config.yaml
n_layer: 12
d_model: 192
n_experts: 80
experts_per_token: 2
d_expert: 64
d_shared_expert: 128
activation: "swiglu"
moe_layers: [4, 5, 6, 7, 8, 9, 10, 11]
router_score: "softmax"
normalize_top_k: false
routed_scale: 1.0
balance_loss: 0.00345
balance_bias: false
init_std_router: 0.0155
lr_router: 0.000672
vocab_size: 16384
norm: "rmsnorm"
norm_eps: 1e-06
tie_embeddings: "early"
optimizer: "adamw"
lr: 0.00219
beta1: 0.95
beta2: 0.95
batch_tokens: [32768, 65536, 98304]
seq_len: 1024
train_tokens: 317000000
steps: 5206
dataset: "wikipedia_en"
Below are experts of layer 7 (counted from 0) of a mixture-of-experts language model. Rows are named router (the router's row for the expert), down (a neuron's output weights, with its number) and show model dimensions 0-191. Each number is 50 + 10 x the weight over its row's rms, rounded and kept within 0 to 99.
Before each expert's rows: "comes before" lists some tokens at least twice as common just after its tokens as in all text. This comes from a sample of Wikipedia text that the model never trained on. Tokens count by the router's weight.

# expert 31
comes before: ")", " |", ";", "O", "S", "E"
router:41 35 46 62 41 37 58 54 48 67 70 54 54 50 67 48 52 50 54 48 63 47 58 44 58 61 36 56 64 30 68 66 47 55 55 48 58 42 43 52 49 39 42 29 42 57 55 31 51 56 68 31 60 55 37 47 50 57 39 61 39 44 51 46 58 60 57 58 66 37 54 56 62 50 53 43 47 57 54 35 69 61 57 41 62 49 64 55 45 63 43 39 38 59 43 59 36 39 38 53 48 56 59 47 58 37 63 31 38 52 54 39 37 55 66 52 58 37 63 49 41 60 48 53 69 45 58 53 37 58 53 58 31 56 44 42 50 34 58 44 43 49 52 60 31 47 59 40 41 46 58 59 34 55 53 48 46 38 58 42 44 53 48 41 54 70 41 32 54 40 34 41 64 47 33 44 39 52 44 36 66 42 47 40 40 39 44 57 48 42 66 70
down0:47 54 28 41 37 53 38 48 56 56 42 48 51 64 37 40 50 54 56 37 45 29 60 48 66 38 39 62 57 53 61 56 48 57 42 37 69 43 36 35 52 34 33 48 52 65 55 52 43 33 60 36 61 56 51 61 57 49 38 41 31 45 45 35 66 54 49 57 53 50 38 41 56 49 51 59 51 46 50 33 44 62 58 47 49 61 73 47 34 69 54 54 40 51 35 51 39 41 49 44 45 61 62 56 60 34 39 48 58 33 59 37 57 49 56 53 46 33 47 65 40 52 45 67 56 37 38 61 39 70 48 37 37 44 37 56 59 45 56 54 44 57 48 42 32 29 45 48 46 50 45 41 40 50 42 50 52 52 55 28 50 45 69 32 54 43 62 43 59 53 33 48 44 59 55 50 38 41 55 32 49 58 46 31 53 43 65 49 53 60 69 57
down1:41 56 69 74 61 54 64 48 48 48 45 43 43 43 52 63 57 47 50 49 52 56 53 51 49 47 34 61 62 37 72 55 62 38 56 53 37 24 48 51 52 66 47 37 46 65 61 46 54 56 57 31 54 43 49 57 39 58 35 52 39 53 43 36 50 56 55 36 54 37 52 59 48 47 50 49 53 42 51 50 67 54 58 42 59 57 50 42 63 50 46 56 41 57 56 51 44 48 36 54 55 67 56 31 67 44 58 30 42 49 65 37 50 53 57 46 49 76 69 42 45 46 44 39 61 30 44 57 40 49 44 57 62 42 49 40 42 53 37 42 45 62 34 57 38 44 44 40 53 50 59 66 42 55 63 39 57 36 49 55 43 44 38 58 50 58 54 44 37 48 31 63 58 54 40 44 28 47 70 27 58 57 47 40 35 37 49 67 39 51 71 66
down2:45 51 50 35 40 59 48 50 31 53 44 59 50 43 48 54 63 66 55 53 44 50 38 46 33 49 61 22 33 69 51 43 53 33 55 54 41 35 44 53 49 39 44 34 41 50 43 54 55 48 39 55 63 44 59 34 61 47 65 57 60 53 43 70 44 49 49 42 55 43 65 44 39 64 45 45 47 41 42 68 59 57 26 46 44 61 46 61 51 39 45 55 60 49 43 38 32 58 56 51 36 43 40 59 39 57 51 62 54 49 50 48 53 59 39 42 57 54 28 46 45 43 78 50 58 44 60 43 61 35 58 58 51 44 43 49 58 52 42 43 49 48 61 47 72 45 38 43 44 49 43 38 51 29 44 50 41 65 42 49 75 53 55 45 37 40 53 45 49 50 55 47 62 48 63 53 49 33 31 63 44 57 55 77 61 55 51 43 48 46 53 18
down3:60 46 75 59 62 62 56 70 50 44 40 62 57 38 45 62 54 36 54 39 38 58 44 56 51 39 48 47 35 29 55 74 70 49 59 58 36 38 50 56 61 59 51 47 43 32 57 32 52 40 35 44 49 49 44 33 54 40 32 56 42 63 51 52 60 41 66 46 56 60 61 58 58 47 45 55 49 50 59 71 60 55 41 47 59 55 42 32 56 62 52 61 43 62 58 59 57 48 55 64 54 26 39 56 60 42 48 46 46 48 52 49 66 55 39 44 39 66 43 60 67 42 54 40 46 39 42 45 56 53 33 46 43 49 62 46 44 33 55 25 56 58 40 36 44 55 55 52 58 52 66 53 41 59 51 34 57 45 47 47 46 38 36 73 54 60 48 54 32 46 39 68 56 31 42 51 50 56 58 47 54 44 43 55 41 47 41 39 43 58 34 50

# expert 16
comes before: " a", " the", " not", " an", " used", " also"
router:56 38 41 60 44 43 64 46 60 33 58 52 39 59 54 45 45 56 41 58 40 62 41 52 58 38 50 53 42 33 58 55 60 34 41 42 33 47 52 64 47 58 44 49 59 41 54 51 37 43 43 47 53 54 47 45 40 39 62 37 63 38 44 45 43 56 39 44 33 38 57 62 32 51 73 42 42 62 50 57 46 46 57 55 45 40 36 60 40 38 49 47 66 40 67 53 38 36 48 44 50 60 38 44 30 63 42 63 39 66 55 52 45 37 48 65 44 69 54 62 67 58 74 51 48 50 58 55 56 48 39 36 55 65 53 48 69 61 49 44 43 33 61 57 55 63 23 44 38 54 59 37 60 60 64 54 55 50 40 51 51 61 63 52 43 63 36 45 40 50 55 50 70 54 56 57 54 69 47 51 58 65 43 75 44 47 57 39 52 37 61 45
down0:49 48 32 49 61 43 36 50 34 66 56 46 56 69 49 55 56 48 63 46 52 60 36 57 49 42 52 47 52 43 47 39 40 52 81 49 54 38 44 50 51 59 65 44 44 49 58 43 50 39 39 54 48 32 41 49 39 43 48 44 67 44 48 67 46 39 54 57 54 40 58 31 49 49 49 58 43 38 67 67 32 73 50 44 42 46 51 61 53 23 43 34 56 39 45 53 50 45 45 44 40 54 40 62 46 63 48 59 56 53 47 57 41 51 33 40 46 68 43 59 54 34 58 63 46 41 42 27 56 45 50 65 42 43 43 64 58 54 44 56 66 54 59 54 61 51 45 30 42 60 40 26 58 45 51 35 51 59 43 35 68 47 50 42 59 41 42 41 55 61 42 59 56 42 44 54 39 59 38 35 32 59 48 40 56 51 41 73 42 41 37 40
down1:55 52 38 38 55 53 26 42 40 59 63 57 42 49 33 35 49 54 34 56 35 47 59 47 52 27 57 65 41 72 55 39 48 41 47 57 42 35 53 46 51 59 53 51 56 64 41 46 54 74 44 50 57 54 45 55 47 69 56 52 55 57 30 72 52 42 54 47 51 49 46 41 46 66 51 58 56 48 45 50 39 45 39 54 55 47 32 46 43 27 46 35 43 41 54 36 43 50 51 58 44 44 56 41 49 57 43 44 36 49 33 50 41 38 55 53 60 45 65 50 39 41 57 62 55 75 39 49 37 48 49 55 46 69 51 60 51 44 55 44 62 53 55 52 54 58 33 60 27 46 54 67 46 41 59 65 57 35 66 42 36 38 39 62 58 44 52 61 55 70 48 55 65 55 52 35 69 50 30 49 48 61 58 39 38 57 27 48 55 53 39 53
down2:52 43 53 51 61 53 54 54 53 31 54 54 46 55 26 54 68 53 40 39 46 64 33 51 42 38 63 51 44 52 56 53 54 42 56 50 49 68 65 37 34 48 49 53 69 54 39 48 42 65 50 55 68 44 38 44 53 46 52 59 58 56 50 51 55 47 49 53 58 60 51 32 53 48 43 41 50 52 47 43 31 51 57 27 48 53 65 54 59 44 65 44 50 54 55 52 32 41 60 65 53 60 40 22 47 52 61 56 47 53 46 68 61 46 69 43 50 49 48 46 48 52 36 71 25 48 48 58 63 47 52 45 56 43 61 49 33 52 47 58 55 66 51 64 45 47 34 49 41 37 62 43 46 53 67 46 60 39 39 26 52 45 71 53 47 42 58 53 50 71 56 49 83 48 64 41 60 54 39 42 57 52 49 52 50 43 41 21 55 56 42 57
down3:27 50 36 37 48 62 57 49 36 52 44 57 35 50 65 69 52 44 45 54 61 42 62 51 46 46 47 68 58 61 43 52 36 61 25 47 66 48 50 64 50 65 56 36 39 36 38 40 61 42 60 57 43 43 59 54 56 46 66 38 56 46 68 68 65 35 46 47 34 53 38 49 35 46 42 55 55 43 53 37 46 40 46 30 32 50 52 57 41 41 26 61 64 53 53 53 44 45 32 62 50 40 53 55 51 40 57 59 41 49 72 57 49 73 46 34 58 52 48 42 38 39 46 35 61 48 66 42 66 50 54 42 52 39 49 50 51 51 52 48 57 49 49 53 53 38 52 53 62 63 48 66 50 73 38 58 46 53 59 56 49 47 49 38 67 41 44 40 63 48 53 48 40 44 45 53 37 63 61 55 35 60 68 37 59 68 58 46 52 41 51 49

# expert 60
comes before: " as", " a", "=", " the", " well", " an"
router:54 43 63 37 59 51 45 64 59 36 47 53 45 53 38 38 50 41 47 66 41 64 43 58 62 38 64 55 43 53 35 35 48 34 35 71 54 53 59 55 46 34 58 47 47 70 37 67 56 48 45 45 43 35 44 55 35 38 37 41 58 26 70 42 47 65 34 49 38 33 62 58 42 49 58 52 39 62 43 51 48 54 58 37 47 37 72 37 56 45 45 47 65 67 47 59 36 60 55 47 61 44 45 41 54 37 54 59 60 47 49 69 51 41 51 38 31 67 36 38 70 38 44 57 46 48 56 48 48 50 54 63 55 52 40 57 54 45 45 43 55 47 57 55 35 51 52 40 35 48 50 58 48 40 58 66 48 49 42 51 55 48 44 42 57 36 36 23 25 50 54 43 49 53 54 59 47 60 46 38 68 45 51 58 47 54 59 39 46 42 33 59
down0:38 40 33 56 50 36 49 22 32 44 56 47 48 30 57 48 61 54 37 47 55 53 57 47 44 53 54 56 48 40 58 35 65 52 57 55 66 49 36 40 26 38 46 63 56 50 44 26 50 62 58 57 50 47 31 50 57 37 51 38 54 56 53 48 48 47 66 33 53 32 41 42 47 47 53 56 50 57 32 43 52 51 64 47 57 49 60 49 47 53 70 66 56 41 48 51 40 41 54 59 39 45 65 36 39 59 61 56 52 55 27 58 52 70 74 54 56 50 42 56 63 50 55 51 52 48 52 44 55 43 42 42 40 40 38 49 51 48 48 59 51 42 50 44 48 49 46 56 41 36 56 30 54 46 39 45 59 52 52 41 48 59 45 36 33 38 34 75 62 40 45 65 62 69 37 63 35 33 55 56 66 55 52 42 48 36 55 47 45 67 42 38
down1:53 50 62 43 38 44 41 43 66 39 44 55 32 63 59 48 64 30 39 51 46 43 51 47 45 59 41 61 37 49 53 44 37 45 46 43 46 43 64 60 48 44 68 45 66 57 45 52 55 57 51 53 55 51 58 57 64 45 56 40 54 52 41 58 74 75 53 60 63 44 38 60 44 57 47 48 39 24 47 53 40 62 39 38 57 45 37 43 45 33 52 37 47 48 51 47 63 35 43 44 52 61 48 56 43 35 48 53 47 48 69 68 62 47 39 58 43 56 46 39 63 53 43 81 48 41 44 61 43 52 50 53 48 52 55 49 43 51 64 40 49 39 36 59 64 32 53 48 67 45 56 51 57 34 55 40 74 38 40 50 29 51 44 43 52 48 58 29 33 48 41 60 31 50 42 40 54 47 48 52 38 74 57 62 52 52 52 71 36 51 58 47
down2:35 38 45 45 53 43 55 38 41 25 49 58 44 53 44 49 41 60 60 46 46 45 39 48 32 38 75 51 30 52 31 46 55 53 50 67 60 56 50 38 38 49 38 48 42 48 33 33 57 47 60 46 52 47 50 51 30 60 52 53 63 51 37 52 54 49 60 45 46 28 49 69 38 46 59 54 41 32 47 41 48 59 16 48 43 50 65 52 32 42 51 57 56 46 50 54 58 64 66 42 62 67 57 31 49 50 44 34 69 57 39 57 44 43 36 28 32 58 51 47 44 54 51 54 53 45 46 41 63 27 48 50 45 37 55 44 47 47 50 49 55 39 70 52 50 59 45 38 34 43 41 45 52 67 53 42 36 54 44 50 50 53 50 37 59 56 37 53 44 58 40 50 57 55 50 31 49 60 55 39 46 59 45 47 46 60 58 31 41 70 51 50
down3:46 44 62 53 47 52 45 45 50 46 67 42 50 53 41 64 45 38 45 46 62 48 66 39 64 41 50 46 50 45 58 51 36 45 64 58 42 48 42 37 52 42 39 62 55 50 51 61 66 47 57 53 51 48 38 27 51 34 51 24 45 54 37 49 48 40 67 42 49 62 50 52 38 59 29 69 57 51 60 48 46 58 43 46 36 48 41 56 45 50 49 47 53 44 65 33 50 39 48 56 34 50 41 63 41 51 48 47 46 55 75 51 32 53 63 26 41 71 36 60 32 63 44 41 53 55 67 50 48 55 58 65 67 35 47 52 47 52 43 54 50 51 38 34 47 45 54 50 58 47 42 42 31 58 28 58 36 51 54 62 50 45 56 60 44 50 63 54 54 63 63 61 50 67 67 46 51 64 40 51 40 61 35 60 41 31 43 48 46 77 35 46